Below are experts of layer 5 (counted from 0) of a mixture-of-experts language model. Rows are named router (the router's row for the expert), up (a neuron's input weights, with its number), down (a neuron's output weights, with its number) and show model dimensions 0-127. Each number is 200 + 20 x the weight over its row's rms, rounded and kept within 0 to 999.
Before each expert's rows: a language model's description of what the expert responds to. This comes from a sample of Wikipedia text that the model never trained on.

# expert 34
It responds to: Pipes between cells in election, medal and sports tables, often empty cells, plus colons and semicolons in times, scores and credits.
router,173,178,199,221,220,190,200,227,236,155,182,200,189,244,206,225,191,235,238,249,192,178,213,200,183,193,183,201,220,199,167,186,203,228,180,192,199,177,190,211,221,224,167,207,215,223,195,196,172,239,210,223,195,178,176,220,159,172,205,218,233,201,212,195,176,195,167,207,217,206,203,187,181,194,230,175,182,192,193,202,217,181,212,222,180,175,188,196,177,217,185,176,213,198,209,190,178,205,198,231,213,159,203,178,205,207,210,211,219,168,224,209,226,159,192,227,203,229,214,195,206,198,222,197,206,208,203,185
up0,211,227,200,196,175,210,210,210,218,185,182,207,182,162,201,178,208,194,221,208,186,209,223,192,162,189,215,230,231,162,195,215,190,210,188,170,223,182,187,223,191,191,208,192,182,232,220,189,206,224,172,225,174,228,213,192,170,188,199,198,174,226,204,191,164,219,204,189,227,222,167,215,238,218,223,219,191,151,204,194,190,196,195,247,158,192,228,218,175,206,225,206,182,217,219,206,242,189,184,197,194,177,164,204,192,181,211,207,193,226,218,184,233,199,212,196,181,198,239,184,187,182,205,220,195,196,224,181
down0,195,225,167,221,219,174,224,203,182,197,202,206,217,159,175,211,235,219,210,238,197,179,213,156,180,195,195,202,213,203,190,172,230,189,218,200,191,211,185,218,210,192,207,169,164,199,213,188,203,202,195,194,162,212,205,194,215,127,247,248,193,216,220,211,192,206,176,199,209,183,238,217,189,174,184,214,227,217,184,207,230,182,178,216,177,204,223,186,194,191,209,196,210,189,186,195,175,215,197,202,221,187,193,216,203,181,186,178,187,191,186,237,200,201,200,210,197,193,212,221,199,172,250,217,217,189,180,178
up1,175,210,221,211,177,221,191,219,204,224,193,192,163,195,187,166,190,180,227,174,195,158,219,220,186,185,188,186,218,226,219,214,209,224,152,171,187,182,203,211,197,179,190,177,217,191,226,200,175,193,208,196,197,184,215,191,206,203,164,193,176,170,205,202,225,172,174,213,202,193,168,192,187,197,226,207,191,229,189,194,217,208,231,148,253,220,198,217,173,197,187,209,222,200,199,222,218,196,193,238,195,215,195,206,191,210,197,212,188,177,226,218,175,197,194,185,210,176,232,211,158,245,223,215,208,191,233,194
down1,194,229,224,170,197,204,240,206,206,216,207,211,204,185,235,186,202,189,186,163,211,172,196,215,241,177,170,194,225,205,171,245,200,211,183,192,198,188,212,233,183,186,182,178,196,186,231,176,226,183,205,205,166,216,187,170,233,236,168,189,199,169,208,193,225,179,209,187,241,170,215,222,217,189,198,197,175,219,221,161,203,187,189,181,213,170,208,209,182,214,203,220,183,187,183,212,207,209,191,196,200,146,184,197,199,184,187,175,211,226,200,194,159,201,188,189,226,177,169,211,195,208,188,234,188,190,197,206
up2,204,179,214,187,161,197,201,213,203,216,180,222,190,238,180,230,228,193,208,219,157,204,230,224,182,207,195,234,198,189,168,213,190,202,186,211,180,174,220,188,204,197,186,237,206,182,224,205,146,183,195,233,188,205,160,239,175,216,194,178,196,200,239,186,198,186,178,214,201,173,206,208,202,175,178,186,183,214,161,233,225,190,214,197,205,171,217,231,206,191,177,221,223,159,203,184,189,207,200,190,190,199,192,227,205,183,176,204,198,200,225,188,172,158,214,219,170,211,164,186,202,195,191,209,209,187,207,180
down2,198,184,191,198,198,200,206,191,190,214,209,179,205,222,181,190,222,239,168,173,186,192,204,205,223,243,221,210,187,192,187,233,218,193,208,216,221,159,192,161,216,181,212,208,184,169,236,153,172,180,232,191,215,211,207,186,220,214,185,211,202,200,213,219,182,201,185,186,205,226,182,207,179,215,217,167,198,179,203,180,177,243,177,221,182,205,151,188,209,206,182,176,188,189,193,193,228,201,201,194,198,208,206,181,175,151,171,193,197,155,190,207,228,214,235,226,185,201,195,208,196,207,181,218,225,174,210,165
up3,212,208,155,225,199,203,187,162,271,173,198,213,187,240,181,178,208,212,201,235,206,191,201,214,197,230,211,155,199,180,224,203,195,204,183,181,171,214,216,173,206,202,214,195,208,219,209,194,168,219,197,235,205,195,191,173,173,192,197,173,243,198,176,216,196,164,206,231,176,211,230,217,236,187,200,177,199,189,172,201,213,197,187,184,177,179,167,197,186,173,187,210,179,186,210,189,192,179,233,210,221,182,192,188,197,170,189,209,166,216,193,171,205,192,187,191,167,210,215,224,198,193,204,221,199,178,202,191
down3,201,214,229,191,208,196,201,201,168,197,208,173,216,208,191,214,172,212,202,212,201,182,204,201,233,154,186,204,262,196,219,223,215,198,167,217,221,179,195,208,210,217,203,190,210,149,198,210,199,192,192,187,186,226,183,203,212,226,184,179,264,196,168,215,199,202,195,195,223,245,188,211,205,199,206,216,199,162,210,188,221,225,251,203,183,192,182,188,201,210,211,203,230,224,216,168,179,208,220,197,224,193,165,198,204,187,193,220,188,222,188,198,178,203,199,209,177,222,215,181,213,210,144,218,208,192,180,176
up4,135,136,227,211,189,216,203,241,220,192,172,179,187,229,242,250,182,197,165,193,212,180,194,212,185,188,213,239,213,168,181,193,208,190,203,205,177,217,231,180,207,210,205,207,171,187,208,234,192,227,183,189,179,195,182,217,208,203,247,177,217,197,188,224,216,180,203,189,182,211,214,202,177,186,212,192,206,202,180,235,190,197,147,214,194,212,186,206,203,201,193,203,206,199,205,220,213,160,216,208,213,211,179,197,208,183,217,200,218,190,180,222,197,200,196,207,186,228,208,195,206,183,181,214,200,202,234,195
down4,212,203,185,176,210,178,198,214,205,203,176,188,193,191,218,201,203,172,172,226,177,205,199,218,204,181,198,194,172,194,206,199,208,198,194,175,202,159,229,239,189,202,192,185,181,188,209,193,208,208,177,185,208,207,215,188,197,181,215,200,190,178,190,164,172,187,215,188,233,224,176,190,264,205,235,243,158,208,195,238,175,183,202,158,179,201,193,202,216,165,194,205,208,236,217,200,189,191,221,191,193,187,217,218,213,212,213,156,171,226,180,143,229,219,209,200,212,202,195,191,226,198,212,231,198,179,191,175
up5,187,196,224,201,230,208,182,205,193,160,216,185,195,196,186,208,206,246,196,220,215,202,207,182,202,200,157,230,236,173,232,186,195,227,153,193,206,190,196,194,190,188,216,168,178,229,190,169,181,236,214,226,211,225,206,200,210,206,195,187,211,209,191,201,181,189,200,186,197,219,216,236,160,197,236,192,190,194,205,223,210,189,135,173,187,171,206,227,215,226,183,217,202,206,194,201,192,188,201,174,201,178,218,186,245,204,146,209,194,216,196,188,213,197,211,184,199,210,208,202,194,194,177,214,164,232,216,192
down5,205,181,185,197,265,229,183,213,189,177,197,188,214,249,199,210,140,212,203,202,234,216,201,187,230,214,189,230,163,209,210,194,203,210,194,195,175,187,204,219,230,190,208,189,183,191,226,183,198,185,188,183,204,209,211,193,157,188,238,191,183,230,241,166,194,219,216,204,196,203,195,198,209,212,197,224,202,191,181,206,170,241,206,220,204,194,233,225,196,199,182,207,192,212,229,174,195,215,197,193,159,195,181,210,182,247,200,179,213,229,227,201,204,184,218,194,177,178,169,212,198,207,179,224,189,192,204,200
up6,194,176,188,231,191,166,193,213,194,220,192,184,169,194,224,208,214,205,199,246,192,173,206,175,172,234,222,205,214,200,164,181,182,216,194,176,195,209,201,203,187,221,193,208,218,224,227,210,213,194,186,191,239,212,214,227,207,219,152,214,210,210,201,207,204,184,219,191,193,213,154,210,196,183,204,183,194,183,194,178,210,173,243,196,230,233,215,181,201,185,216,188,218,227,208,170,225,195,210,192,188,174,207,187,159,196,235,220,184,202,200,164,217,159,197,176,233,202,216,186,170,215,185,215,194,219,219,159
down6,168,199,212,193,199,182,220,205,187,215,185,196,227,152,214,204,216,222,215,229,163,209,179,194,204,178,200,212,192,180,152,194,218,220,169,176,216,196,184,203,194,169,184,195,219,221,237,229,184,248,214,191,213,175,217,215,217,216,220,211,191,229,211,205,190,198,187,231,201,189,191,196,195,201,204,215,224,186,200,182,208,197,167,198,188,199,210,250,190,162,192,206,179,183,202,176,175,217,192,185,157,202,217,213,201,238,242,204,197,191,189,215,172,190,191,219,207,169,223,156,238,200,218,217,199,225,189,194
up7,240,163,188,208,192,228,194,193,214,214,195,186,187,217,216,202,177,206,209,172,198,247,209,156,189,217,181,213,192,213,213,187,198,232,183,187,184,208,204,194,223,190,205,195,224,203,235,210,214,224,202,206,187,226,214,165,195,217,174,207,188,187,256,251,196,182,171,206,233,203,188,184,185,211,214,178,228,193,207,186,182,221,212,227,195,228,194,194,187,207,166,202,208,208,206,193,203,209,179,196,198,203,222,217,176,168,242,224,218,215,185,188,217,147,184,182,223,211,211,176,212,235,189,230,212,168,198,191
down7,194,211,226,194,191,144,197,197,196,211,200,180,187,177,190,171,203,203,195,215,217,190,251,224,218,191,200,233,198,214,227,172,210,181,167,223,166,178,226,195,179,213,204,201,199,216,236,191,186,227,216,194,191,218,225,186,233,165,201,182,187,201,249,221,187,204,222,174,201,183,166,175,173,200,183,206,197,193,172,188,179,208,156,210,211,177,204,181,219,219,212,225,221,192,220,162,187,169,194,200,161,227,204,193,208,197,233,213,172,209,193,194,188,199,219,187,203,192,221,187,212,178,176,237,209,181,207,212
up8,217,178,170,186,222,161,213,210,198,204,167,175,184,211,207,224,201,199,216,185,194,205,182,192,215,206,220,191,164,188,169,210,228,227,201,203,168,162,176,240,210,222,225,178,233,187,204,205,192,210,208,189,204,157,171,165,190,196,187,167,217,184,225,156,195,189,199,223,197,203,220,185,189,195,191,202,195,164,182,203,217,140,224,199,203,205,168,205,201,196,184,183,217,223,183,201,183,204,233,216,226,154,199,225,210,216,209,213,189,180,194,202,187,198,191,207,168,183,193,194,209,213,195,238,198,171,167,210
down8,194,204,181,210,267,190,241,239,197,231,206,172,200,213,203,166,208,201,177,196,210,170,204,228,190,220,246,184,235,203,234,183,215,219,199,233,195,181,193,170,188,188,181,202,210,204,197,205,213,195,207,177,176,182,181,191,184,175,215,211,221,218,195,211,159,204,190,199,198,205,201,219,198,191,171,207,191,225,191,197,210,233,232,221,205,212,159,201,254,252,202,220,204,215,179,201,205,208,198,189,228,191,204,200,164,179,223,229,196,240,202,199,178,209,201,197,220,199,195,209,193,181,218,213,202,199,178,217
up9,178,222,189,154,212,212,200,205,208,206,227,187,194,195,176,215,214,231,232,194,193,212,210,236,244,211,186,178,209,226,197,250,224,216,194,210,160,207,211,176,239,198,181,190,181,206,165,203,214,212,185,208,204,196,189,210,194,229,230,164,181,177,183,182,187,204,194,195,195,199,206,211,177,179,211,217,211,208,188,215,175,214,165,233,185,207,187,190,202,163,194,185,205,174,234,191,170,218,169,208,232,181,229,210,257,198,182,200,206,177,177,194,177,201,180,229,224,208,200,215,193,219,214,175,192,209,194,226
down9,197,188,204,202,183,218,223,159,225,194,231,224,162,201,213,188,166,172,223,198,194,202,197,199,200,196,165,222,200,169,199,200,245,192,210,207,204,151,206,202,186,185,216,197,199,185,186,235,194,197,213,219,237,180,186,204,218,199,211,198,194,204,206,207,166,184,188,208,158,170,227,228,219,199,199,217,222,227,184,207,182,232,216,243,206,214,226,182,199,173,210,201,198,172,197,186,184,188,215,223,195,194,199,221,224,190,172,218,211,183,162,195,193,222,227,198,187,215,220,185,193,187,223,149,174,195,220,248
up10,225,200,197,217,201,179,201,214,200,189,187,194,191,251,201,173,236,168,241,225,208,221,179,230,203,196,203,187,228,191,212,203,194,221,182,220,188,178,246,204,186,200,175,220,205,200,186,222,188,195,175,212,209,209,198,166,180,153,220,224,238,178,173,208,214,184,166,211,212,181,194,212,218,230,202,144,233,181,207,204,215,192,212,192,185,217,183,188,186,191,228,197,197,206,213,231,211,220,242,199,234,168,210,208,216,184,211,212,214,181,174,180,171,191,188,206,175,197,205,176,199,209,214,180,234,217,182,200
down10,180,220,204,198,183,177,220,224,204,221,219,178,204,214,199,191,216,160,206,179,207,205,213,193,219,188,216,198,206,196,189,222,233,170,176,184,211,204,235,202,172,210,195,182,177,160,221,201,218,234,182,213,208,196,176,191,175,186,174,204,161,215,184,246,176,219,223,237,213,200,215,183,222,223,227,200,241,199,161,197,211,189,211,227,180,194,224,225,239,197,206,166,221,195,222,191,197,183,217,186,201,202,216,244,169,198,212,215,170,182,192,199,201,170,204,190,223,200,190,171,171,195,217,176,172,218,175,210
up11,211,191,184,219,221,207,235,213,158,161,162,197,161,188,174,236,173,158,223,198,153,197,209,191,185,210,182,202,179,203,194,180,199,193,191,192,176,203,200,185,173,187,180,190,189,224,199,214,227,216,199,234,188,223,197,203,180,189,207,187,215,210,208,234,195,214,184,200,205,202,206,190,175,233,207,183,204,216,185,162,178,179,192,208,196,251,184,226,186,159,205,190,191,184,191,185,215,193,206,190,221,231,225,184,180,216,186,240,208,218,185,166,174,180,195,216,210,188,232,174,172,189,214,208,209,191,166,182
down11,247,198,198,197,208,185,190,182,188,176,214,197,155,166,134,174,208,178,205,195,199,250,172,198,216,186,208,200,182,178,198,227,215,175,226,206,196,196,187,216,179,209,166,228,197,162,196,174,212,201,179,192,176,212,191,171,191,175,208,216,248,198,182,215,194,231,163,176,188,191,179,216,187,165,199,180,201,212,192,226,178,209,195,231,208,195,226,217,204,181,213,226,213,217,191,188,205,184,232,217,219,189,187,190,185,189,228,203,174,208,221,189,209,199,209,196,216,208,169,232,219,191,199,208,213,232,194,186
up12,166,187,203,218,187,169,218,152,221,164,162,190,198,182,228,215,192,212,191,183,190,180,200,165,180,192,180,192,198,219,195,201,200,227,222,166,185,158,201,215,210,197,199,195,237,231,210,223,212,244,208,176,181,185,164,192,186,193,200,204,202,216,170,195,191,191,166,200,218,202,185,234,195,181,234,213,159,165,220,186,198,186,171,216,228,207,215,198,170,199,165,207,181,216,177,185,178,220,199,220,182,193,183,192,204,202,194,174,191,185,198,200,215,181,194,169,190,178,178,216,209,213,178,236,204,213,224,172
down12,197,209,197,194,209,183,216,244,210,190,208,173,190,161,220,256,226,248,231,210,212,212,176,190,215,212,217,193,178,149,189,217,179,193,199,203,214,233,205,175,219,221,202,212,185,171,190,234,208,208,197,186,164,203,184,219,203,217,251,188,189,184,204,199,193,214,180,202,169,213,217,196,200,179,200,214,211,176,204,174,217,190,224,208,207,204,184,235,170,179,210,199,233,178,225,188,184,184,169,224,197,199,206,220,173,218,225,219,201,211,211,206,216,166,212,230,212,212,203,212,197,197,222,193,239,232,212,221